config = dict(
    experts_per_token=8,
    d_expert=64,
    router_score='sigmoid',
    head_dim=64,
    qk_norm=False,
    attn_scale=0.125,
    lr_mult_down=1.5,
    warmup_steps=200,
    max_seq_len=256,
)
Below are experts of layer 7 (counted from 0) of a mixture-of-experts language model. Rows are named router (the router's row for the expert) and show model dimensions 112-223. Each number is 500 + 25 x the weight over its row's rms, rounded and kept within 0 to 999. Numbers have three digits each.
After each expert's rows: "gets" lists some tokens that make up at least twice as much of what it gets as of all text. This comes from a sample of Wikipedia text that the model never trained on. Tokens count by the router's weight.

# expert 76
router:522504513533508485471429475520496484537522475503555496501516496469502566439524515521532505497462519486524443496520523514518536479539485493518488472462504545484507541541538494489471547504486465502483468507518510503507455476524478497472490525520481519509476505499506522534502468509518531477517517501556533502441505546528476469468468496485
gets: "en", "0", " (", "ed", " was", " is"

# expert 90
router:475522516509485512505451515512487473528513502498465462542521512485523522487532525513509542486495494516526451512511544517559502517536492495483555511475451540506496541533488512500496520490537507507508488494519532464482489469492505513490519519496501509487461504523512500523498470501520496554494493504479484449459504505525517509517485493510
gets: " was", "ed", " is", "ing", " to", " with"

# expert 73
router:486522486448512484476468502507496513485512505498459495520530487478516517486529509488509497493460487499518474506505479511553495493515505514491489540492474623476502487512501473493501504504518527480504526488503511472509472481469504511478521507492495504426522505520499518520517485506532489525491477517536471491487487538524528471470494481472
gets: ",", ".", " |", ")", "\"", ";"

# expert 30
router:470552481470516501486482491529504513527511486499470492536518506452553496469521520511535524495460490485477490499495467526541501482546497531482529505499460510501481517524489450490500508489539530507495493517513508436464474481461541534469493499498476495493476501517509510501490451507524481512488526475485513488477510512544530528456454477488
gets: ",", " in", " was", " is", " on", " as"

# expert 4
router:525493498561505477502490487499480537509526510548512499492515523453514517500543520483513496528449500496533490486550472502506517502506506482483494510499549547476523501498531485498527566499530498504500495520468486548519518473464527482477534482582493489458510501472492528504465445478501552535484522518503529478510478559556477492486477513502
gets: " ", " G", "g", " c", " C", "c"

# expert 33
router:514530484507503507467460510498515463540545490455491479504508493479487566482498487507532496467475512471521471508519506504520500540534510505508480466493505529515478491506511456482482519512486506466473494497527503481521501504499537500492548463504515486503532521474516528525483465504524516486514530454510498526517515532533475490445417535480
gets: " (", "|", ",", " |", " \"", "\n"

# expert 53
router:501474522501470474515476522518458490494528514495505515505530496483486502481500493496510516518469490486540489531554494467526529510480515532480516495507508534509498508539471464531421527521531462480466461507524504483510509476474483501470561553515477472453461505433481488536483488513477483499505497477483531478476465520529476494476479544470
gets: " to", " of", " for", " at", " in", " not"

# expert 87
router:503501516516485477490500471522495463528505466439515488491516486437482524446560509528507480468425516526484494538507476487497500485517490542507527494501533532490473494478488510455489541537511526443500511518498527515475502482474524507506507544527498508525496523461497501518501453508529526498488492527476500489447515555533497510462436534505
gets: "1", "2", "9", "0", "3", "8"

# expert 17
router:493467467496487506482485482510498520522547508467444509499530481495509576488509508499566514494464507509489489489504489507499515529547479511485519538488478512477505465482507499504470489518519468462530486520514533510458462471460482521470525468513506518505504507509470537543511492514480572528505492519562497485496475530536497522491467485486
gets: ")", "5", "6", "4", "8", "0"

# expert 82
router:535498513550508491501515499527486494496497510499468457515508474451503506505484494522512495500482505484523463519532503502497526517484482507501460500491494584477495521529481513528550536521517468459498494525509486471504501480494529508464503476473496514460531508449482466521470475510535503541501527466498442483505467508559463468471463496450
gets: "\n", "-", " ", "|", "–", " \""

# expert 83
router:492544525522530488509510471518487497489502511468510472518543491448506542471570500549542503489425540509496491539512470492540494533514491502498497504497510531470473512499490504472497542517519508472485500508477516513454492491478529484467514540517500522520494494498493497496480446499499538505444483571535507487464509528537513486496424519497
gets: "1", "0", "9", "2", "8", "7"

# expert 14
router:506504539533478469494516518520506495507495472468489501516498496491494565499511492488507512482453517491509491532524511505543498510520495514521519534470514519470506504501546471524535503538508514470467462498481501511540503474492501520470476515516463475479486485472517504496505485571512506527467496518505493495447517534497478462481434523528
gets: "d", "5", "4", "0", "w", "y"

# expert 86
router:478562498507492506503475479531482518534509513473493456523482490491535510487555491533510544477453521503511489484486537520537493534516511491487528458485483521513480492556471473471499531514542451477507493521512491534537492470473492500464510485509523507476499510495480506531528459529477504534475504531514456489423516495489505493493512515472
gets: " and", ",", "ly", " that", " he", " also"

# expert 85
router:533522468553492517531513483532492479475523512496473488516489483478467561444523521493506512469478520485485467493498458495496483518505462452484480525502486519500485528470497504525513509527493511449474513493521474505518459484520507510486497540513501506492489466476472512563503512499525521501514519508519466507449537501518533511412503505524
gets: "s", " S", "3", "S", "5", "es"

# expert 67
router:477513501521484499492511489525527488477498499516451477478499496490541529479464520514516496524469471496521504540546519471499500554520496521475552501524515528529509530513489476430436487509521465488498534503489516506511504507477512510519521526537496498469495485475473533498490543519502529503529495541554511459442484539532465505486474518504
gets: " of", " in", " that", " for", " the", " which"

# expert 11
router:499479495555453523484476482554471449501557525515466499523539460466515560489500489508510489468449528487503461499513487481502466507505480522453527513475497495504534518525481468485467517533489473454497512495455519505535483474489491499472496471516479492480479494471490522529463487510493547490522475534504478511459487555511489512465492508478
gets: "0", "1", "5", "6", "7", "3"

# expert 71
router:503549504512507466516491497532506460506509509439516436498514526467513560444540495525495485485447515552489458524536481491506489546498519524499499510494506554481499501473495470464513544507483477464466524508493473491498519507514533501460515512534517484499517518472499490543512461491501498467495504492480523474486546604556500497465458504505
gets: "1", "2", "0", "9", "3", " ("

# expert 6
router:497519494494489518511502479501485504490525550463519476482507507512525525509554475514525512496463464497516503499519500469533561507464458517465474517481494554477491561528546493509512505507506474503483483517470479474472502495488523502481490517496488503437476565512484493512478496518513508472465497505518537467516480529559481480480442539531
gets: "\n", "|", "-", ":", "==", " in"

# expert 13
router:492528491514515483513484500519498451461507512480493478472502472441515550450575546497508531478507507514485473477510481529488490494526445446453494495520514549512491488502512504521504483517493487432483490469524482517529456498470468502497510534524513524495489480484480499554489515478524543535522533502524479509480499488505520513421512515504
gets: "s", "\n", "es", "S", " S", " \""

# expert 44
router:501521542520495522530497447518452468469513503526489480512528527500509528438539473526510490487445501489475490531533496517524521485524483532472474513485532508464478488524522494478473533528494500475468474497497551481551482497513452490459507501525521503495499526499510468536493479453525487514480513489523488500510504493537497455488493513495
gets: "2", "a", "ia", "o", "ma", "e"

# expert 9
router:486513496549491505486493526556466508488522518509498461531541504459524501488501506470481469463463528503552480535529485506539522534524473511513488503505511544495494528514482508516521536513509472486519498515492489485508513501488516529480476461513509487486514523494521485549452446508520529530454489515528495483487496562526474466450459563533
gets: " ", "\n", " \"", "==", "===", "|"

# expert 46
router:496506471548508504494498467569516501513546529483440499556557515504498524499541490502548541515466556557490486500503483507530502508517500493509521512492499532519474493512477483508482505501525463463490462483488529515456463477475501522438503481487478532523524493484496535526482457494472517519482495541532505503462474529550529506521446517495
gets: "0", "6", "5", "8", "4", "7"

# expert 24
router:502508519558458479482521507535487520507541537515487462495521491512503583465512512490546509510469504525480483492508464501486516479550480492509548486488502542505522504546476473510460527510541494505467533526472480515506506511452469517440497444538499496507489511493464492516484471563494498508479500536551501452496465491520510478485479499505
gets: "3", "4", " he", "6", "8", "f"

# expert 43
router:525492523480474513495461512520479471524524508492510483544521540483560517512486533492530523528480481528527489562555492498528482515558516493503547503499489539478523529529498499471449521502510502475506488513512551435503482496497485546499500545542460502470464493472524515508490493486512501516486522479494512468484500541529476489502486545501
gets: " of", " in", " to", " for", " with", " on"

# expert 50
router:493535506504493447469489513530508478517491511465473479461540492473503515482479513500495533537487478527525466506520497507522479509529504500495467487475579498487464525487516475517518502503521516480470509543495507504527476484483459505500518460476497507541500515478477533533502508491447552516487491549548504516468501574488494493490468487530
gets: " the", " a", " The", " an", "The", " his"

# expert 69
router:514503522458509489504481486514487491525516504479505487477508475493502514481497540523525503435480486487559469510506516474522522495515447548492534534518513521523512480482512473478450534528542483491506498524513501445547482458495515524500488481522483471474500505510482505528487453528494509557525527504527479487476513533532484483482488501499
gets: " |", "|", ";", ":", " by", " /"

# expert 49
router:489539500530482493501504482546505462474530517484471478534525520482490502452533484518535503469427506545472448540473481505491473522503531559469531507483491520502495484535509490506475528514514488480485509489487526517463499490468504500461486515505481513506507496441466512508490476517483549486535503528485492484486480582546519508479478504523
gets: "0", "9", "5", "8", "7", "3"

# expert 66
router:511485484487455489494478530532502502494564558520499531552533517513494542477499540522521466482492541499490455545544447514488477535502465505507500499484522496498494506531500526500422534485526481456494501503513468489502486477525520494506515498556486494449471543482488502597523492467512497524501501495577497512469498536521499485484487505523
gets: "0", " The", "2", "ing", " which", "ent"

# expert 93
router:504519503509508510511458487514512494474513528466466478494526534486495513474501508509511481457445509502504471507533506479515521556521467530486527529439510494499490523502535464465465551541485521459492515508517517466525497502474508543506453511512505547524515506506476502501491474499488511484513521501511477479496516537563484468472448514519
gets: "9", "3", " (", "0", "2", "6"

# expert 72
router:477475514511478494502468509533510510521494510497511516521507512499517541475524513554504477473454484505503485501524495457498553509493467483513463512475503590509537489543513515478449527532500522465496484518517502490523452484461486505451521534496520465493509518483523533534502513485484521523471500519535471472435494538502499459426482476496
gets: ".", "\n", "==", ").", " by", ":"

# expert 51
router:518471532498467506511510501558511494514533507504514500488518499502535509467517542528515562456456487491503477516552465504510505523499531477498473504447491519510528532532511502501495518525529539474458466517476490506523464500508467514469471497477504502471525571512497496501491513511524494517472479490556488475500500558543535476453501538506
gets: "-", "ing", "ed", " his", "==", "al"

# expert 32
router:545517549532535505480473525496490515501520504496506516535490475444510554490514522480516471491450507509540500518546497495515525499522494486482486523466505541496500516507465519504519535523515487471509482514480483510486514438492508510506501513507457530493485497489515493510437468503516528495473502524471487459511519534545522495447457481509
gets: " ", " c", " C", " re", " T", " p"

# expert 25
router:482500487540458474495465510517490480501502523445504508521503480468537501493511492513519484469457509517504489497485516482548539525472475528498490499522542569467486522520485490544519497501484501462528497505501484478501459512517499490476485530484495472496522522510529487539483499472500505553507479549482496465465483521529483462459485516515
gets: "\n", ".", "==", " \"", "|", "==="

# expert 10
router:490492512490508500476517479501501514520538503478512481503489471471487513490525492539511475463447495538482478498536493478534549505522474485496472500477522570515535505565495472473462536507533531486494510485522512485516444461462490530475496522479510469462517487473537503554511462491495528515483500488518467525436519520524484496438478467484
gets: ".", ",", "\n", " and", ";", ")."

# expert 29
router:500537527518500498480516488515509488511518515453501460484537525517490499488493514529527500510482484529531493504541480478544502519499441492493455521507554512504493508503513509523486489489490524455485499512516507504561457490494468492465499499498511496490514517501481512519499468518436523499482486506519480539457493542498453483485412478510
gets: " the", " a", " The", "The", ".", " an"

# expert 68
router:515520483525498504534486491536480513478551522459510482528523506517506526486558487473509474491495528516517474482501478505516529529557467493497478472507505509523486511512460496507500522495542500480503487516488500497528499447510502539526481462487451471496495494459504559570479496475491526526453509528526449513460514566492454465440449510513
gets: "s", " The", "2", "The", "–", "th"

# expert 84
router:518496526509510483437507471533534470505511486478479493528491487466514507476556494475504503488451515490506489539503466508512487518510468483523545497492489547479495514521458449539499543534497495513456440485469532502497493472450496506447499466487503510488500501504478499487505459476446510510469506493537516507481443495528452519486484489499
gets: "n", ",", "er", " he", "f", "m"

# expert 21
router:492549525541460487553487508502491495511519518502480495506547516476490529467545500496476510484485513507509484489506479457508509496490470470449473510495482523477476486519504438496485518544527525489505499503493526522486511492518493527458495506507517498496495522490464504512462501489518484512488509512542473450491470512498493497480496526496
gets: "s", "a", "o", "e", "i", "\""

# expert 38
router:543491537477475515475476509532479485517500507439498465486522508502512500483507496502525541506452495503526469508502509481539494483529513529479493491479554531478487543479530524477501562489562467473500493535476518519506501445483477499473506517498490509492479528463474507565512475534482516527498496504529505531479480553487474489464510484484
gets: " the", " and", " to", " of", " a", ":"

# expert 70
router:466554508517490527519503498527476479462531469509534471525561509467503525476525507545500502481474494507524467509535501458554520504522504490473454481518496529521464466515500486500481512518533506427510474476497546496532495484474463490450462507521514540493514548449491525495496493481513529469499527490487520449504505504539487517482469499468
gets: "'", "s", "o", "a", "i", "us"

# expert 1
router:542504494563512468487481499493490509535508480530488482499516519435523525482498530503530489500452518505551472510547491464499511494503502523463477497510539579501503511519494488514521533503529521482499488513513493520542483492488513493498504508561506509475492516460485490478486475486507558534508535486509493493484482573558473507475454501515
gets: " ", "-", "'", "–", " \"", "/"

# expert 8
router:497539494502540482483510521530474493501525480487457497528521473466535532493533513484513497514464490484528458508511485489513498493517516530478471494489490588484490495514505508541497527498508472439479491511527487474539466503501517532469518469501513491454537514474473469521490481502500525506515520491525466473515497556513523507449474490479
gets: "-", ",", " (", " |", "–", " and"